config.toml
n_kv_head = 2
norm_eps = 1e-06
init_out_by_depth = true
batch_tokens = 32768
Below are experts of layer 6 (counted from 0) of a mixture-of-experts language model. Rows are named router (the router's row for the expert), up (a neuron's input weights, with its number), down (a neuron's output weights, with its number) and show model dimensions 0-191. Each number is 128 + 32 x the weight over its row's rms, rounded and kept within 0 to 255. Numbers have three digits each.
After each expert's rows: "comes after" lists some tokens at least twice as common just before its tokens as in all text. This comes from a sample of Wikipedia text that the model never trained on. Tokens count by the router's weight.

# expert 16
router:129144082121138195112182090164120164117113132170083126107111094125178148143108170146139120161088160093105108069142136107120125097105105090139110065143125171076130187128192131157091167148124089126146155206120187109150153131136094120154147160086107131062108074188162179168161072093049104153149099146116137102166149110150135143093047175049130105096085161142132116122145130114190176151153143129141100159121125110139087088150182118164122153087128085145168116104110136143150097130117079113100157081170089106189160134150166083141115129168126116143068185139104141100152138081117109113
up1:126111147107132152107117115147150182156114120123072116089165131105085138155112156152152113110107160161134104119186149114111098058096128175090091128094128115132153115084134121163197144163169096132068104092111162086160098105151136211138136181204144134155125112151182150102094116096210124091170074124058129125127168121133104129153124122113134161137150127117140090030153136124106152115140148109145175094163159103140125126189130064165090158099128189092161064106147130178164106142156179186117186111170118139173128062134121122137089156125096125122116154083123102084141133198100179133
down1:139151112151146111116127129062133149085140185145115107105169078152094161147123087128081141175125124127067090125074094141142098136135152120109088192158166092157187099133074054203170122146151166139163105121067131141083117115116168126115124172115141175172090188111079115160109144095121102132140153131146109073135094104136081103146173140103129120065180145192122134177161132150102084176139162109109128098116113105111134123125136141187168095068194138176103148118132183159137147124156159150173156168136180109155096127134151134181166123080123136170164121163117083114152134133060117042
up2:141090101104186178136144200026147182125140159181166111187178150161128097190080154108105107158083077117131130109126144206100157160090143119157155128108132111124186137156166137083120193127132168121115149130138152184123135114154109090063126162077110056159174107119137143092109148173213136144134137155151108131108138112147071144156135176107120133151103102102128128089128090125104082073105154134083111105102140130159109114106138123125136110108131054165070077104068054127123101131136135130139074138157121145121143121110168127111069092120116065157144146083130139127114108189105115151
down2:100161110174145126202133095188121132140163067119142161150084100076156104088143093141193148146130190125120145126097138116147091123138097113122118164148088079130069113109111155114099179159125094181140121142115164089104174093079125139186163112143190142114113110119121059108112134155160152120157089102054118159144152130128130200139143132103168136204121167108119099140119163141148110101158093076108103120166083161123096128188140146145160159184120119084106172093175109107080096186141102138019154155140162108111117122215137137116162143128074169172113120129072141157127149143125134112
comes after: "\n", " |\n", ".\n\n", "|", ")\n", " in"

# expert 27
router:172147089178109170113175096119091135162116098152119154082138054178147136137158150101101149143134184124095105072120102148123101130121167107057093124142145174158207153142177169110110128082130152113125133142061119086176150169101166128114136187085171150107129068137167108137177103103092088130163123128137095124141154104126135139065091135091115079136114103118067150128113113133141146085179202189153145134070136203136145130110134116094143092128104123146137103158132104161171137142091155109181117102118125130129193139106122165148134154134030147124130149076153092093109193058143089154
up1:189105110151105176083144141170129147159151067105178156102188112145130116146133111135067180106101113142181109087070107184120178112209141111076096151120135148145146215080175106108153084159115102143103106120139184111186117125075139118112086113150048098098138110139169129173113191149119162122128124126165128124175161119118082092160215144061137167107161129125100109135148117132079097141146113125157160159096093150139166099100138075094130195091133138153088145158138145098118120074114124121117146108102123128118157125155119145115133109142098120092055137107075100148057182078132135117
down1:078080149084098129112155122129145127194080123113094120116148143111151116106130092181077054198147120185137122087067132172165148114078108090126118057102101174136113136180086096178063115058160090132164123158116095157138150161142115107160075115128072122171115175165130130091154112110103142179158150148221147135138207124130140142074133177148129144140108187138103114115107113126101162127042140095129124101147134099110120085151199167141121106139156109105099199111083122165120145171148149194130154109131123133122147134138139094120107111186107152135177141155124101115101167160150126098
up2:067120074107147146071116096183103119154158112142102065125154182170121138126150073121101152122102100079179110139104159142099133105133147106118053087082146177111100116144149119174166132057122166106167171135156139188059174158125112130191177147160137117093116088151114142141132113115110096140197123124065115074144142153109120112113164082109184123080147123156125121090098127144122195118153166228084105095191151144132160107155137136145152090130088179097139059139131090133149123178161067145149166128153164121113098164121104140093126105161135134167135076115144147145134103117129179183
down2:162112189155136126167160154134109085079145165123164100119203135149123151175102175144111066159204061170112140115133121096158111146095174114135115144120166076142143152108146120097076093156179123129114058160060113101169127118097172148072074080099097121112169149101120150142133151114145149131158114097122039129087100126112177040154152172064086144115088139102165154109124179082116073143116135127097149131109121155104104155158157128087170141149157143152118119106114129127135131075125121091134094130131153127179201107128114121167131150058132088078142157153136084072084125125163083121
comes after: "\n", ".\n\n", ")\n", " in", " as", ".\n"

# expert 39
router:101119069121133117123158122152163174090129103167103146072143109124158064147141106169099106176081128139123136085115153134144093097120205092163169074136083171064143155135137176105157109181126094127119172169179133149127126112156085112121104130105119173081134136185102176179160087114113108108126137150114138077149114179146104147116064154100130129149091128181134129111158063056157193116100064111129107147102087092147132085116127155163116125116128104159132135124133152169102090108163101179104154096185061148194105091138150149206157141143158133116071140157092173127170132143135153053
up1:106059116102166066079194110144174141114050170121159157169166140140094097134166115159104155120095140087122083145113097152112114154159128162112127123137078128101131099202091093110069117134134176152099085150125137136131094131173119127110122131129143136163100124094105198134139135078189167155136134088122134110187193143199154081136102141123173094073142136149140117143101123110161127111176136041133051122119114134166184128141156166147144106136151165169162110146173107090096178161131126106122142082081111114071132117135133132138126140101121143096112118062119068056185154060171130136
down1:106104100123095211080195074137178174135153109104131172111146156140133192136156116205078126155130136084155058062107176131115124142147164102114113106115171098165113126113118085165126174127066166075145136198144102143145094141114098136146164165140163106139161124114054096115114155133136166126132164146102170120108136177095085123196135084143133167090159149106094108152152125132060126173168133117114113165071154123132173084163159069096126135153118125137179104154128151147095167172180168091144125058122089136083141095157135090117094133168137177122148106126104111153182099087137156121
up2:172146134122150083190124139104083112152107139160143080111098106182074100205142171150109116092135164094133150120109147132188098157123121138137154113102103125114142166126093116147132092196165090070099141146163093095112148115134121092171173147142140128084148108098012122173155143141206082180095075120131132063164162135140125147124087066089095125122144137107168133132139118123186106147093146150081149085141104091117152117100131089138184125138107146154145102146165163159071143128137173158063162131057140130138125094085132148186057102128167112169195114155096162148135096109100118133
down2:114138121152182108116148195103119075173142142078088175085082083104157157117144140081136093179119102089164134132147139208129130103113107130134174210132165187146125143109188127168100149092108133094096179069115124055118110120134101166106149141127190131076136100149100129106157074079103151122109146089110091109182103125105115124128141125144110148073056096098119133137101173176094110155090123107097127120128104142162131066103137087127134135198132126155206140098140070148149091104111035123141144151131098154134177115148118145143112056093161119098135178115170191130106155123123105125
comes after: " |\n", "\n", "–", "0", "1", "2"

# expert 37
router:097145123133171171166136100155155137107132122167114102121112185102203131164147129138128126136117157115120100071105126114108104133111169129137116056101081117156117158128148155127124124136119117133190144220065164122048130078174078148164228109134111145080144128115091148189168098145110131086126107116116139082123127138122092138135106187114133130136162141141153117117157099089178157140156115131183110166137170090178102093135149121156107098114112100096117168107123168090108104122082097103106116048196079090156141167111152076070128141167197123125070111120081179177174142095141148074
up1:141103138094098136102122164165125129176143104165169121132111134121081181148128117129191121131119127135069103072133133132119157163147173160096093167109153122195091158048204086169142135102071119101115145112104110158100117064151093125123151126153131126090128162162138107089117162148136135176150143129073093098125122095144104088159174111168123133119102081165116101117123128161149157056090145095087152193158106154144130179183153080101147146090134100103162130076127135080147125173101171185075113137147128165186076159159123085163167139121128079141082128100050135130079118133115026131
down1:171107141184082136146120097110155118090197100138140084148073172124142135116082078151144083144161116116139087139156124134115122082074179104087130156111135133152093110077149100132160154126142109134159108109162114195188126108158155111166117124145094091127123095143100092090126141155114098166095173115180142150164121082157173089184185125161117146134089078161122073130122040158176116091120130093159137132111098130118098113118116128047065127065163179188158176116150077095093089121156127176131123126126092158153085123106152142091129123071130156087136187170081166108103122117171090068
up2:173140070124129174122094143103090166115089124109122128151091129197094143131086115139163107144126117086224172131134128120127122135162146150146110085153117118114106118123137131088135155144080082146168080152143124110073173172129137146102165148152150098137127133114156102176092122122121190122161130132095078132130155086133114130160132105138101124133163079085207145158150073159154113104153149096105114105099158129115124078132153126140122075108142199111159163171199139104084101119193122078119133055134168089167128110201190133092102176110176165167185059158119101200195116144116171112
down2:102140194087148096066108160191121117116195183143097143100129174075171159119139189149120139118119169165060144080125074131127102104047138080122115114117089142157138162123091130107157127166132145147127177110125135121162065073099119055133103117157133142102109105142104151117101143153120131098113132122098179082159121096101204158191117102166099124040111129163069143136086159134115107114112087148107133139145097130133160129158127101055106126114132160136114127119096144119178132126136115141137069130120104155158118121051132149123202152160075083073092189122119138130132083066170157097
comes after: " |", "201", "199", "202", "197", ";"

# expert 3
router:107124098134137131068104130105138102101120080140121154096142139132150171155123206126119128110099175143140110115140103131125116119172143126096066139190107126135072104170082099170133152123139150140078139103168173137191161075118177122109089156127142079100112083169119102158047145154111085161139141064113148168127090107114129117093186144147112125167148121139163156117112116177107083148145063041128149105188142146161137098101167060140087158197168125129133111182105072063139157128120217128198126173113112156140149088164137125120177141138121148117184092121189082099105119117157122131
up0:130140121077181147110148127090190146145110128133116096172124123153072135169140108152151136142141142092137126098117100107152095151101092172162148128104141035189107108105138070120136085152126162118142095113118155142189120121090083173136042110186149109147126073115071120163157116159120081164112165150127176130065141186095093110131084124119094059173156131119135179101147140123103129171117148083148074076168133119122177121176144167114131209146155168097096122126137143089099120106077152110164113126078122119068146114118115112120148050207135154119081138149107153059146106088171133146
down0:133114151119175173135132179082089124076108100103138142185129147119067163114165177162082118126147139109143105115119156218117148163077134150154115121168098079174123130119174113158140134123134132115098107114082179172116134092111201124112106129112140176151137094084131180110084135170089169103166142176106120119143156152149102065105145135145113160117172076114104130151094113101068156087092126091106158118119153084094141058091194161166130153134171126119125138120077099075094107146163069132119148167123130191171081108151172147062169085158158171097197177096147129121113102094173152117
up1:132107092116163184132136191094093130117151173137107137089100101129141160162104237128092173079093093112104089111119152171119132093149102135130111226133131075145107151095079104126120080102122118135123190108125109169142184127138068177031130170182120107134104037117136107154108126165145118080184169123136090125148141110191103105086139115166160100171116067129134125113110112136091092138181074102124169128094106150120167139188097099090102101137146103141114135177124164148109179113134169139174153163157101111140140124148144118156178153131158135088134121128101137100096075083113168120
down1:165087087119144132108176163134139170118093135173110127214175143134089134124114120124125114149083125152134136111114101132154126178081082176124081106168100124156086104041109131098117186144112112098140182123155134060102085110151173127126132171146134136145109152107140165131129186140120143121110173141164099122148123098087162074171129128184143158105095161088115087091121130136088166136124137108086144120119153102180179120198117093185138180087141146085077068106166163148141177090098086184154151083120134096113147165126120129072110151147176119109133101102121076216091135119192194163
comes after: " the", " a", " B", " C", "C", " b"

# expert 26
router:103136104131182171165132090154161137120133131169106109115099164116205131176156140143124126135124156124116096080108123109106103135097167134140114059109086114158122163124144147135126136135128118134183155217058149127040130082173075152170226102133109135068149127120088153185177077145110136090121099115124145087125121142116094142139105192110128138145148142137143122131164108098169162136159112131173105168124174089176104093133143126156111107121108106105111178104130171097116108122090099120086121044198071105146138166105150085059136143165181117114075113129089176180181148106133138072
up1:144133126081081185115126106131146049133164074156114104138128159148126148096184198145064134147164153144135168082136102155138121140183152122095136126071170144159168082125124175149095092092082126086131111098148124091148131145160132142139195140150132158136081078083105077126142098185117134106102126188144090091123088136096109100174166102169102154168106096113143056164130133101108130098148134151069172174136102145096166125117115054117130140141126110164074066153123111078152069102157143112134122133204112125112148067168107082119160141066116162123158189074170122081133110111135089127
down1:125151145159070137120096132112084154089133146177082164118120125147105158161129109112186124098124135158107162186077070139159086051147108133177137091157084111132095117211138052070088138162191121134122135198181106170115159099118109117096108149131159109059100149122155078118097120104038097141119160118155139093068129160073121132096145113116107113129102148094139144080094110152155128132172178086163116142096142123055150112112118039118134135150131139058126145155135151179142159125174149147150106137101138137187093173157146162129144097166101122126116097135107101195106089158122105123
up2:112083158115125120089097103110112149148137077147118134112161077113120150136115129152132099105138144123123195157102110107109154131107110171168108188128107088141142136171192105136167115138137089118175105061085143103092137145214130100069155095141128064166125126106098176134108155142144139154142098150187104164108142094120130150099108165096134141142140103138118150161160123165102096085144124111097043082112100216064087101102171180060181131145130214165141119089105094129128080189161136140154180121145170175078097130119129182146151190143163104128142095089054123122135118142134116182
down2:104164165142149134127118111120198134126123108137166137136094154088188139095195113110121151101103093135108130152196041113167097070149168151093133115073105150167137124117145135121125128070172168123104108080107146122138138164065122132150097162139127125106134110101141100123122106155130126102100188126159097149187080139178163229087147088133101149167136097054114122124132174162153108130070145131132159106124117095114150091130137146212122119094090070124139122170192163123147117089050104146139134119054086177159141137134129061079085107139134171149115160072173125140141161111149129078
comes after: " |", " of", "202", "201", ";", " with"